Experts of a small language model.
Training: 788M tokens, 6015 steps.
Below are experts of layer 7 (counted from 0) of a mixture-of-experts language model. Rows are named router (the router's row for the expert), up (a neuron's input weights, with its number) and show model dimensions 0-191. Each number is 500 + 40 x the weight over its row's rms, rounded and kept within 0 to 999. Numbers have three digits each.
After each expert's rows: "gets" lists some tokens that make up at least twice as much of what it gets as of all text; "comes after" lists some tokens at least twice as common just before its tokens as in all text. This comes from a sample of Wikipedia text that the model never trained on. Tokens count by the router's weight.

# expert 136
router:506482516531517528463517493440577457521447546490499488500576560473492537535467480488495500405499429522496460491573512505474495521512487492561558495419504482450471534532537436530493506512566493542415520424566486471484616485447435463492446484534437457463473500494551371538472478506453407500506425592491466506463489542448499510509523479532469515620537581507465514562539504532528502513542517508500464517444437509443528541499513510501500489502434460453515497545494515481523512552453499470485446495557509529576471497501534452516512477509533446561479513535536469439452486517498506450
up0:476535507521513455485532521467529517553567449481538516410536537503538500562469475496413505500502620451466473434495567499481525573514540495471465518484488563478541440480558539533518430481448555452518489510493513543536497549529518512497510510509513478599536506465543493496496495443526512434510551513506533450465461508476488456438462471512554491473457450566485473492472536494469542528469525511554581394514512533511382526497510548534482523472504489483470460443524525499425592426467579500484507515550512571495561487499480488473458517466499445515473532488484382492494506505573569486
up1:507446418510476543606545474506470474482532448484388527539447487528440523539488516544469439511481531504472540484471468460485522499543467451427535482495553433487463546447483540565396535560514585471538522552566577448483475516465522478493481512574466480491458507458550558493540585509488507523470476523448518504502470461491501552530398498484510516517451497506504397524597485491498448506459507501509511535533544466522496513505519457514545468463502529498442461516456440434584521482601522509481535511506533502499470498492582469536459501532435562458472481466486486560492534498487521485
up2:515499493472521497509563506508471539532454502467485459499492485520535490573474446477477530453531529590446536492510472396485489458537428462493486470530498552532476568529508547448466572566533542493516492491466550484538460490477537518469615404533520446583508494430580543586427459480515501475479497472482507497507473470545522586480524451510526437454461484428464503457527556502530455483485506495486504492507489440502444512512470495438546536500441512473479521515506466486577487545592478505438496548478554530446515518485608508573448465535464536497480510534474447590533513443475504482
up3:497508423541512541498459479510482520513446499482462466513473507490510476536482517475510484507520503505494496538501454455433517436472573471531524509537492524506524535476427541512470373550466489518511490477522515497524519499502539510548525550524495524475478512493468504463492506510480488522496442477440494576535539530474488459445468504582515356517510514491550539499500482505502484411540420441413510523705629496506575513462511533544524468464500574475476511531447482512455528492501491486437527516444457475534448471522439431518441474497444523527504520545469491538525497467499551511
up4:474503503465415587489537474532476556578552498417533477426558466472526473518475540562557498503478468484529548549515421540539422579478486487517432472476515497480522477483558499558461523477464429477542421508489510479504458458530453453542487504472529518502494550469498504473502485523468530481558498508528503584487542487561471500543478439534539442511590497558510499473467521509475490494511488486463653486538464458497537521520528462410567481496493456575475475493587533463467458468459512514523531504520582538537453517538530510588467476478533496465466476509475493467466500587446517514
up5:494492487489501530340501477496532492521556469462490411448536565496499445540537466500464554447509471526531471520488472517459551412477557488462462520465537503492515502481462557463487480504474498519493476497556567509572525476498520475495505491586424454495508492537434497490586458496462446524594561481489513556490520439426482394516456570587524472514525507499493485475520489422559497514501410475490523500516473526527531480500514528413568519514480532519635537533460463526425464489515528487478498514497457459567487488492503558527443505488466476503511505475473465458515575504497498498
up6:466499525498418557484488535519480484514520480550437555616459495534484475508493499465468475517482530492568580481495425465503494482577460478422525471526548465574500487451541488521523555515467540490503595538526518475474496456470480487547483536524535468516431551554439525432522536527538496601472482487504528460478511487464507485535478512482467536490492526506525503452514493536539430508476449527503520500548613478494525521522498405516463453471482541540450466484450474420356493479595524477579575489519507496502500503485566439534540512513464494490461587501489502511466552557500486475
gets: "'", " \"", "’", "“", "\n", "\""
comes after: ".", ":", ").", " that", "n", " d"

# expert 138
router:512564454423589416486469472511475542521478448559527518566467518503542463533446460506466507520520406477482493452539474443464526521511552549543480467532470520577478510504530580548520510507454482608518571509509516498485538421495505511456577503514480541472517555482564416492537551464526527458521521451498489462524445510497519470429576533503524562500420463576502450530492435456479508448460500476502523571541555495490481486510516496541506495457521565498489500482471514437481413504556563516475507495428514508487481482422461545544523461519427516417512429464525537487475461520530522493
up0:558514475481517500565502493439510388491569467526523483468462563458517487477522429572524571513416488512376520536544484564579513566480441471510508519392492529474511503511451480539618509515485484493469456471485522459482512497573495527477447500494493528515459536465447522530523470549519544553525535524461578530415587503468467490543524470541491493488481514522465493467496540513474510470534443401440489489513475465464517516483534485543467436476574478495528528443472525494473509502485544459488495493504393584467525475530532566515497489450509494520508491487501451498522495595469532542
up1:521505543553484510362483567592510496403523464510537491439492504512477548466504442527489472540564419537528525499512532505494526473554480452572494565496408442518527499454495491522473531437461545463554505491508476520584465541516513561520474544432487491456587531490566472520500486482475558460528517500482485507548515560557478464470475466485465529495486415492501446474519429455561441486529511493447559515464466532482531482540369474534520495467528506499454442527507531502482491537500466569555475445478544471513408475498473447506404512494528533498458523505491499522548522456520514483
up2:533482473473465485558522516497528485568505522563524522495426424498587558538540496496489472508480438474493546464486474519514398540496445450565468576512396554495454546479438543525575511476498468507552500529477539560496464472512468502521509424493449575500511498451491502569491393478507497437509491495524471478501491493627523548452504456517473507498575488501554511476491512505502551508435453496492507547491477507444416535527505510502454478511482507482476543529561564488459527551538476518490471559448497542456458475506475592514529473541471487456535563536522529521505527474447372475
up3:488500455707514516490483472534498498521487522454542434451522460472479468472565477516529551469529506557511520528518505511479510463487449506507444533503485501482509493434533528508496444507450446540480520506511536543453473503545540493536530459480438517470514524451546481485520514497500456459520465522471549547504479477530555510533517447517506488483525514529465412530526472493465438497502504483478516573601497450536484553428470480482537517515488551561487519529602430528509545511518535325554466456555488460478559543478427508412537549463497528502522479496546517481513483523485550531
up4:560542542417515548471481477478508544415515569509480491567429446473457549578520480567466465485529525545524527449453539554471455393484538428547518471455472454507475494560542513541497499441457474474526520530527473608509466556552484514467577547519513506509549458535483499524512494454485568464428504459482484557532533468420486525519499572450552438475541540472498434530432502487557493477518448462461512508486463449508471465462495496491528553434505420523526423506485500494479475497499537508530469550474477493547510563522513522454482537524471523503546490443552482589533559505436519517
up5:461417493503501468481500430516491473459499397458475528465474455555450519525505508506506528498509512510499506505503495533517461547538548500466505438490460439431447451513451469490494512446544513554527477549495499500451466510498509530474474530515478431532530542512497517374517563428507503507392534484438552758506479529506498523493509516604527487513491481515483486586490474475470494542531421515514524499505477515559508453503477557508518500512505483546507518527520517467477519556508526539505466534518468514553553541517459516481528499438524515546519482497541501508577472473499554487
up6:499458558488498450458560401449521516486481504472555537508441480502499483451467528510472499483520567475503483547470433559482475498500482503489538522516522574486478466495560435533530435452427454467505456558479531456571438491394473454508480500556502484472409555481575531518512506529489483490545561541475554547504471516494447534520471547564493509497457483477491564486446530469517520509511512538476531500505518525529500550427460470424566554536517513451459532532538589448519347500540549451515535492518474501469471506528549498492507503545481480450484505515454498481381560515497459448
gets: " O", " De", " pre", " Pro", " de", "re"
comes after: "-", "\n", "•", " P", "P", "=="

# expert 51
router:474534532613525450527536463444519520523546532486529534410486494501538452488501551571458507451527491468459431540476472466519510548537501479507457501480467536459506535496532577439491539517461522404457563492536524543483607545474465560409440551574491486481538566504533475513521529469437527477523534518514460459567478501554519513508458506529471536490435459519535537511557491564497489459481479535489579414513516488473500521526442480524451470393456440471481517546459545504468558484479492516463515560500518539446516421514521481510508510527410446537503475478471445557449509555530484499
up0:495540467520422490576498551508431422554488512487547443486464611590573478444490580493503470507562509470520448497464501536493512514504503510515475407518546499514510504590467524522451523535399457539537525498560500505505520549481463490555532388434531479574551472486463503516568467570486484441442460486517526475490491504485411454445556499445497537500519478480541445526474491504528485514514505478422426514437457497524564523499432453432520506474471520480483538464492493488515530444572434529466512510493478476515487506535436538455493552569475485477494544483486472460518476488545497540
up1:546520463510461462495392547548381487605536519446511502523475514536477496509527448530533487541538535466596468457506428516511499502495510502472544486518469546439533463471471518534420514511470455507525531500489470427526569580464475547549497442435523461489425485452490491472514496528575515516501444428485548481520504485488499536466518453476586566520517514413451460529504477518492492521562490479497496505519462463498563481498454486433526465470520545495561485438480539461464505485526500513494539513474539553557507492453532593443479551556496533476521543411469524400528527548515464542
up2:544466456506510520313542508497485442501448509527467482497468522487526490577508505476524461501492412527517492500522526485541439513502495462544485590537467496565532569519449528512489414472500466577493573501517493422511501468581498484455493447495501456465524464447547565517486507487474487538533534475461477440507521522478449473459461491556485462496520503530507441493491551533549534512432420551485499545529538490418544451542538569479490502528519476537462486521496476411523464557552538529493456527470457513493561514437556438480461471519547461442516511492471526550558567451518549516
up3:525537515463499600557480517436553463540485519468532528478469516428514546517484456531524444447549529579414469485534565540537519441499449476446525501493570501456475469473551493466552451505512584508490611466478500511508421518464483458488500541529455471592462480461532465514452532537566477480542518537499492462494499535513581432432488613448516507482503464583457477501515516461527430515489577548475464501491509499495476481523494476522442523469509485508405458541506443548514501510504493534529487421490484493504493549533536486452554507512484424469448518535559502470559499538499492585
up4:484533412510472474425473475504477479527559509482515516578487456453509514536511480511517477596501504496501535453490525540517580505471428505473453514477491533531481522512488444474364492509504473481498532505541462440515542595427508506551480483496534443592524485496451484434524539487524515512462457578441556507453540542466493516476531510509437533541448496505484460563461527545511425549493490528436470479509534500485516456537489478500544493528536503504541509525556527564497547328508432529552464539528389431478481483463519541483502489512521521542414547518492511481511495460517509498
up5:513576478499500506434508537495462476497514519518507447523462563478501499527514551431546487506448393568529513364496474492472487543516497467514493490546518488531493527477482510474509491486459513522514489527401470479527504538606513474482485497519484543537504506490491470480557448504539533517470526454527546474440505528524538471488588565444458477440492455451531492547518487462498428572443534472474499538464502496509493434548526395497543534504571472599514476515594484550441481560508518500489520499469500520539465428502559504535515473462506488415434471513487610444577466463465464512
up6:520481463430452483481515449473519566485468526541541552494540461518521544461514469522437484484560455509372518494505492526506512513472484555482466504427583569492420497530546476502580450517546473509477404514399518517471483520426465552500478477519536486554510517479511547427542536530489512523519477503559480495491523464536415450553506504514570537476537506497478550481496567506523473480506532494462457515413535485431537519539531473489539529477495540598499477474527503416456484452466450445486503524444501541521437463571511506489523506512496514474542522542531642422485515500463473488
gets: " |", " Lo", " lo", " Win", ";", "il"
comes after: " |", " 0", " 1", " 2", " 3", " 4"

# expert 115
router:557510531458542492522498531441558470501455575479542540516530539556520489517414481448472507469515467460532500517569506560467536507490524501561518513508494540571454496518473529462529473548467479544443529441509456464559562438520541514471489471575501464518462504538530319543488456508435501484511477493503471470477494567511471468520561566502478528565574521452452508477512464508517516538566480438498460509486493473422515452534519470488540489501475458535526563613432444461519506497479509526488442487459548442579488474414485508517528499500451464561428528524477446467473468480521502507
up0:503504548430473510491485512497469535452563527460475504526504502506615536473528521479494505567550464509457495546543379530535473504468444491576462357469554513524448476502496552492532404465487517484557462561539575599399443524539520491513556487476542507518541532547558517502517475531511488434542512473484550454503484523475512530469505505514467456466514443487495506509442510474481482402496488483533494512539474459536474496471439498484448481489607484474543425506503501549514516510530463563467470512513473510457481547440502508412439483491547518473478564484495551544436485491460496494
up1:579509495500430463519545538494477468464482532401481496561520534505504531523456507542492488560472496526483461492509510534537510525469397466557494446434420459476527470497553479545447564505440482508562450481519412464504489536502467489494445575414505524509500490465513517475493470508524407420417498529541478537507566493489337500525516524524498512515518509508558456467481506542514459538529508477465537535554488426500452486522578515448567444486568470520446458490560471474528541485573481447511521478537480453528543477547520495482471483528587441516497475479559484525490491479511446503
up2:474570514537497492400467505510481579496522442511548468507507497545493531433507488490524460530440477542471472463528556513489523475534540512461500530534439559528662415505471505497518499523532537448482492506485508496512532470512503538520510551498509454468543498494556509487473520506480546365491487558532496539566483448414522438454492487509463529475509466504571570487419510402456537530489481476511519507487378492491502514520443518517480516587529443490554486493475496618434479431448506547500447447531474482470530493505540500585468486492467520469469543500505517481463532518502514515
up3:472531477518501513454498501530424478539533465487482500443536493452526513506534465486502485483594508579441529513482547507544492453480508490517506532492500393492583510522540506461559593470517561465483499510513533506524488503515571495502590473524527512567533513530422521479513427435509523469448514439686530521545464519505496479451466485492521478470462498528538548473556519496460478484445539473483487518505501418543489488496493529449535501505496480473513508503517500569493551468526509496499464516498500519450537509501527473535457520534464592514421504513571480594460549586418607492
up4:518456486457528494489457503546542476491467495431482508507469468529610487512513508493467488471505508419499514487478530465573479430480462535509550615476493465515483486509453483578425572526520517448515495499520567414476459502449550481543509594534446442420547432490522523476460466444536514513481562553497540457534521527454461488537538503515518502522560491530503467468517540539544357513468487449480481458462469515422527491489528536510552535511503507505478424522461459422495528518597553507492492521556526455506504516476545559523520555532442542520510461514555525516500556517527420456
up5:492523554627513472496519510502361565492434460465530475522509545532509451495488486517525488482484557535543507474485505494480591473495529540484466504539524483494594460512526470468500506464528503481527508548504451492512508533405535561482518460542493414502472536530495479481462478524505523419512554514395521522452434550508478483468497457475505487486498402521492461513510521517472514458489565530527491469518487491588558489449498442511501522588503535491512480501456480542492554398533517500541579485560481492490502458462460431403487474483474537502459524477532536504448512477530635518
up6:465533502466484511512524480504512585509515498442419460515455493499620563551495499529462526544443545533479505539454433467440436443502512495464554397468518479519449460533482558470512520496469500483567561556535515629492526520451439480551458534475520478519509462569500538476415553535529529514497519486464500530525441413540539594454477441511503445490511474530512540505451486484453451398526476456554508474530490454517515448553467461420481517450451505519476575483508503502491474514555453532478525542535537477496491521543457513587502526566518515527518524504492508487489510507548464550
gets: " \"", " re", " Re", " con", "'", " de"
comes after: " the", " |", " a", " as", " and", " of"

# expert 104
router:480492531482528585530526517519506491579471426535560568481497538479518486507500482441507487472474472549461513518505476497405473484588449419475525442465499529522451572513528490462525517511489491515465574492535422514438501469437495547441558527543497539475546512602476575551564519384493520495483552456560538495555486487452512524530424517493510468526523491543423526468517471535508444550499524427522569528529537438457462557550522552449474514462466484514402504544492518487445529531542450522431522500471478482459462497531503454567482482548453533468473493519514465555451511518481492469
up3:478432536551524531457470439494469526563406465456535488533501550517567497444499525480567472542437503534468483555446491494514568522508503493516543488533490447468469426531539546485511539485521486484544536554452498470467474553514486476501469497529439577458474469541456535477472440470566430563461550408478513459531476487557512491499522586511466446430469513423525502521515496494490445461525446551490551469491510558544517495476469463517423533587473520518476477490489518546443523582460562523446479469563580494534546545515476545500561571425497493491468500508496438501530490469472409527
up4:500500517507551478494382504535440444542495521480490501518481481649469532432516471546571447511528534563477469489544491456420514523511538437521456534522564525494514499509523512511532507459477512551467509440441576471547506507505543493485494498461486420491466556457536533582557493517492467480414516496548495550492410483441523480509482471446479437504497495456509535476472503397537501486494541553498479534502461452500489483508498549478503552534502542453450568552578522449523480539511453466589496495490441454544563495502502512468532480483504512522614531470516575484444559511533465500
up5:436534485470502486516451507439469495495558527550484483534531466441531464558480488508483487496488455491500553461462494606465443484506482421543516469506517517458482447439516496469453494437565517590522519461469524472526576502558489418530456548485425492456441496496515560525492490511504600481549482557513428558435524447513452542432517558455455474454442502415484477471540522491518470467506559500448604462517573510490567514534524471497546538519549505516522481467521527489499517561462510450560463533544449554476484534475530496533443526479521537464505594500554457486566502487536504444
up6:479501457473516508502499552478549536498533531437475517466432464510491580536468559491441480503532476495563570537464551482490446502490465559487533518490481480522508507504499516510535394455459511454510448417556531515540527498494505515546522560436470454539532457491497477463532530513461464482507512462516521533533519527504512456516464542529580501475642491492513452476461512523491589506481498531494419462545485502523451495453489418478450499501434493536520499382484538546351459521530482512451464504504620439535555539509505463508514517579529479489494536422497501495518484450502535539
up7:486544553542528498397492546534407428491470456483506477531461428544467493484500511458451519499455547503489459478396490613474549495513514484509527517511500445482517484520475504541531506511575472500510464571475447529499487477490506484580564464488511500496500406518475522481449417498557614541575505507492503487494488467468488544501468519503480503496459458458566492562504460473456513459513501510463510528482487491591538456472481497430547527506482414510501552565526556481436458490531471542542543513513515574538557484494441485519552533505540413583533551450554513482456438536486538473
up8:495526457468504474518495538497515487528461497511526545529547492507502521493537455465415487559508495437533451469509436563454496545485522510504434516456459532478480488503503496494496495467487519482516597510515475531488531463446526485535496538462533516419519455484515508570504483496501545525570519498478472488479494778496424550526602450507500455547482498500601458455539519545585459531473451518446506546516450516532497522482489487496461436507468477460468542466525416490466499462480511538469529501539563472491544497525499473532468512494486477490545500451498495481538450477500510518
up9:462502438546458509542556480486475491566484501430483479462564497483547498495538502535537543514501504531421464457487486524568528464510558473547510531528456445462490520518566516471451523510449461569529553534492549458472488565498464474397448533523492576500409486487448511583479486489484465507525465486452405532520485521483433527512582514503494533475481458576531486514439455591453445530511489532472558493474497514599491470550496463478506490483450518489527476433539448499478512500550534461532480402526538516552548546509527539451494531490458412485556447474491433468444460502541449546
gets: " Se", " d", " E", " La", " Do", " O"
comes after: "-", " de", "o", ":", "é", " C"

# expert 101
router:470521442463526501443465515494508504542443444535565447521515511511467418511517584465523509500485429468517532485447524424479497498594459530505482462501547517540555552470575559542467517503432542577527483474475504510473497476480494499447530454566472597460506521469522475492434568480476466449520560504538483501514454487529516476419520483546565562536451445584526489578537468459496480425495420508574433536524548486469472473524519421530512567428533573452507490504517529487489435506542512502531486490461462532504472491444525550483536520526442528461468473461555497438507486559535528481
up0:535496446469566585455493508538515485505517489478453460458491575406551441522547503506445533491480532497411520513449509543534498499482487511547489555499394492521537499489521512492456500485492501523483498535484545488491490457447451457532494421550517516508481482474437606502555512416547447493521468447441544478480505522513401495485563493510477520490536485514526412495470532464477468535555501544514503512505428503471515512446559499478492532504522499566500623456495486513558445547523477513538473511511507505465519560467430489498483559508511524514551516570420536459524637522430541454
up1:467518439551556485461476507437498574506473504546536476495389523525569508544467498534547505572498515468454477416486454506444509555480567496558500540526535538472552498519472522533456516509503442446532497540510492476482531529473458494524533607462458498508511538521498481440501508531533546497492477519508485417519497557535499456487475539540531574425497503514481570510460559537445529508466491490459529411457487483516438437408463478470434474494530462494501481574495510500519528433530464379499471464531469418505573524545518522476527528483475408485472536529501419538493435510561525524
up2:472476428486510452448461465502519514472419501475512528487530486503435507522474490436550507523482541493485484494517474521493570524502486486477540472383489504417526570487452499464494493511523508480501497511616493488542508544481485487569516464525440442563512531451500466503561457491513418477484496518529365509575486527536606454465488501401511538553515446533495497474570503518543453516491484484517545543457478467576384478510406548524466533538482506467522487550522547489442461473504533521444460434485492504488537558525532521530516495568532484512460477465444479469559536430512530493
up3:464555495525480479502529410558580449500562521492517502520407542510572494575442509528511540541492555498547483483512509469467497453524507472518532511457590520516447544483445530529481476521448488491530529498528547506468436519499477562403464515503432491487466455578461555485559555498562450522518504507443533512580529537530447485529502479560505526473486479468573510532391485553422434584492503519495529558440423492511512502476521576491419428469535481489498490500407475465439506486530483484455518517458404509460537489487486496446485539507486489451518553523497527502524495461477521456
up4:508521501471786590454484480538493553542496475518549468519534461450514504547533501496512460557463502506495511529505473520457523546442519536469512539550494501454491464471482408460508458532530505461585465539473459423473497508449471481477542516546515525470498524496488477475497522542504461481545451522498455470487612463531523552504456521435495507441470512513513454490500488510499461520502512405465493423514530506464511441491506509513546534513502530567455520465561536512525506512536495562503513529451522498584496485545505476503525521476468481452518524559469494492505508515488480477
up5:524474479431527706605537598466537471517449478523447583501520586500491454584490447472495454514471514505483495508484534513471479521447537534537572450463491537521476472420510491491488503443490476564505502533538502476493511513522486487541434541451543489506481482548475508511534533472496493557529476495572448519448539502479512535491517512577485471522457512452465548508515530485447545493477500458482458475515568476555470516450590464436538442529528526510520554416448507477509479555480527516531440487578505527514520502488535545499472467487539466482488473465499463446488486504465438444
up6:491490490567485459460483504526537485507472489511443505516464477581485489495506442484450525488536468539526475457484431532566474451497515439557552441543546536511502492537482519518498605527511547470461556527466493536472518497530458500470425531462432492546516495499544637566566554421432500481484517446524550422547543525477531494520487492486519479520485457528462519511527443529449522485500475544552463501513477494516519552547503460515380436505487480437493487556406465492570467527527459512452538477502479497513479557474521522486504539506475532625409512455503476514571505580542508485
gets: " F", " St", " N", " Di", " st", " T"
comes after: "-", "\n", " La", "|", " F", " T"

# expert 142
router:460486497508526531489528456454483460493471524495485497488477482559498462539504528506449513441495463464528493554585473416507508481487500522455511540512469531466420602486497476478492583540533502484459430470510518543576516537439559507485481595516517410447528540455533475429467502529459473519441606480467483497576489527450561478518472448480485551602540518504473508486603487509505516469456519449625474464469452510459584508486433468431507497496489529503512482573525533550502509511521568442503503589550481492485450534463497491484524455485494535515468465532538479548482497446465463521
up4:479489489500501514513483482526571649505555483505502527505473440496526507548478453483509502459591506520505453493484578529494475440487551548560537448484504513496497454501453496491447506459471485503502500437539463474483479531525418476481524498510519422521494496555504507509551534542475512525474481446486777502494525544437530519514484481479522501432464488486452527432502571503511484519459496504542467496506543434491465463498487487476485427439556544545494527456466472492507516469502557500517523492540571509516557527501487482501516499508493551527519550448527441526525489529474462497
up5:488548436490522483481428495526524476513502521517523527529511541491480542548449529522463494451540497490432441516488529459516551477432588546549495494518421550504537549533506565497501451540481489537484527489491609537546511480520449529482535488525486511505539451531562504459566481503506440490509491645506513533485505548528518536506529509382517518511412438526484492555423500491467528509523435461519450466447499591514518486555530475515430489486557498534513533535455478523521387556529512499435439489452517575522466492531492494461474446514460480552574573489454481515498531501536466556
up6:498530555498484540519563596484423534545473533544541524518495496591543484521496577552489577451548522468473483510482557537490552489544510551554446516445470449514511542551488544472470513454442551444535493528488527498455478484495425558467476485594419538511491497485514494512456473504545464557492503460511504537456462478550452513432570512493535570469508438526494484514426514472479438550457500460472477489515485456561538485497526495462458528467588428478501508466493468453508542549490491497470479494507519543561521569490534553440574458504445415502501508418582465542471475480552481557
up7:535543490459494517403612567465444479502503453544576478521521546521494488503544530519513494539495541532472457469493499505527577519590489467469485529536519471491503505561457552474508513503484445477520516521468471494495435473476434515514513493564444465490483484485561518485495512519554511560490500411491541507479705472516494476466520491522492523497466502522526426516503481497527500433489466495463418521470478568554505463467531502543488548506475425478499526524513453457452661502522451455456499482481460539504515486508489602426532474547436484506476506494526497475473466494505498526
up8:526492479461510539536422483523431545470496579493509518556435510463504530486466540506534454491517467506462444456532555488522522458518548562475560547480435502498476500450496491486473463530495549562552486431538481420504493510485485496482531483540471481565460440506655483492585509518518508532493512542493548463524490494455523520437474516425510446444444501468457468479485526545544495527476450420500475498508491452556548532444624449523475495492565487555515501494506528482527432474472545486516480530499534530493525496463570579502464535521577438473539508434553496487564424527555474440
up9:521486535547548447504539475477473553558510512457490532533467499565526513530486492470517460456442537517547457496529514522454477466523565585544535471542511416494497506472553482507435466483552506466533468539371503463482520505492413493472519553465422490525413467482508509520519462506536527485471413417492468498505501527573435551447563578445448534473531500561530487448509480544536467458510555518478480563555542434458433541525447478480476487482502446542494463473441467557457505514483446581560506500476574517549487477521497559559489574483499576476524498538542508466463480524504516530
up10:514488511499438533492486496463470518439494435544602458449541566550472596513489499443526393577516530454534498409497441506537560575444555487577498509519481472517487500501491481502502518499424491461560496542449523473405553472465537499544527474508501559535531535516559506468502515511467457546475515519458514515440532488517453521517565550544463527529465459480466481485558491513493510572541480462514486514451535545502491480521507499544484451408545523406500467483475495516560547448404500519469534522518484474539509522518480583468479507537522517441462533512437485456502525439559465408
gets: " Mc", "\n", " d", "/", " 1", " 2"
comes after: " |", ".", " +", "N", ";", ":"

# expert 140
router:462484538532534507468525430500428511541514524569463463471462486494554532543460488438426502434464489468501497564464590481490512473551487543487471528520486495432494464519457484526528490571510502495489571474553543550462518446479531476540528507461494533511562530489497508631564521523534509481430454509445515516489484531553516481491526556478512509597520531406497474468500558541471533519539493551431483434513493625506402538542503449504486484459539488573515498515470515550538537494523452427479479464467498499615499434445480495478504497473475490496442436472513551456503492544474460461
up0:492476502445464525557540410522493457580461537494575527508526512519484410588532463486491481466566464488442526485538496523521523540478445487496484513495520462527466584542494517517495579404482481535507517508495549521528505515528524442515481473480516497446519471464493502497499517428481439480448536521518416498528448487402504500503530456453506470476410530503467513505560525501466462557377500436525475513488599475566516498586529470479545469582531541540490517558592524470502540546472521473542512556482520507480499490466403573494498508559521479536527513457557501559515460464509476465
up1:496456472534490493420578469477585569538564477489532457491516495510503524522522555475499460552534474544450527478523488473555477421419491557533539505506580491457490508479504523498445542507478460528464520555474524564523540535455486507520501492514489464536503511460483499482544383420513539494522501472546415504597529562481427471462521566458476480509543508556454501516556552503464498544502518450521491579419540448547487454511520494486492499449522453501538532536515555491455527471504489478468475546485491528487444467499489610531478616521466519528475479554507519609489491482466427444
up2:508521466562490464501545535507534495538482451498556485478459524462591495458481451525500477479566548523486481580503528484502492522435497440489483518482568537482533487525536560436446515475478515478486462528509509519560456504489542498465547535494444450510565546499464496505483543475484544471565458462484448535522462486358462458500459476493434463469508453529491555518564547463370559503460422501489507522493513486609520507492517495399457439496536524448511528535559440487439547484499543500469491525500464581456554464514444542475429521551441495557490526516450422518485503505512521546
up3:470494549499467522558545520506485478426520524482522493367470464509535502494475531515524441537528533531529476479495487464506544436530514458576475554448535518457474563516487456494483479477509492451503425507445530474474503510538549523568455529413511470479471529514511542504491476501516554524511417443549433498527520439495464490525533467456445484473559507518410573520529521443536549443571489471496534523471539501589489449531452480497474506457486532585581462498478525527438515476487545501472422522575470566506469504536456529522509445545563501452484495604405500533498513460432499453
up4:506497424386504482523479593541493522477440506497525535454500506561512542446448568447457481603483504530476544452513517444479582465469415517541522507531513529499483574480531525476469526485498466474428452522447498478486480476535489486473509503622478485505469518569530477494432454513464489490517463517568534435515516431450453478514574524519542515495522484523542406485483525468545484450516518444540463532475469513488516517423481607534527514493484495466550523472469509475498531548503419535517493461481485584442478547493541491494489469551411578493572486538527496469503565508526482527
up5:498467516430522491556560483505523470457502565485601582568504553490545464504566528524514451533438484464525527521558508465500505496551510529490433555519515444522486543506539546523448513493500504437515491512475519535492468480471387468499453564538450481505543542532517481502522602512553463483468422534502525489513493488419489496531446511417457495507491464498500482503462543535505429455452494458497381502477625448495512515521481494510521516509502528458494465501502584415486490440600456501511526517464545488519507498483506521510527459544465457460535492469602447478516485545581462468
up6:505556491526517476486428535462496546488491511499491533521443487478538498587506486543509518537509477540474498467472468495423514513531523459488493520585487487521527589463505511527526464499471515433557499483437481494540455525515514497492414463459461420426405498488472535509557530538517500569557521448442489419526500495539522457495525491483467546489500489486599559577463471486533474545535435508518555483468484493512463474454535456475547586468495510499497477473553438483534423523481531521566522462459489470492568578600510414531452537535467564444490512401545475420550490492530493536
gets: " as", " As", " became", " include", " become", " of"
comes after: "ed", ",", " served", "A", " known", "ing"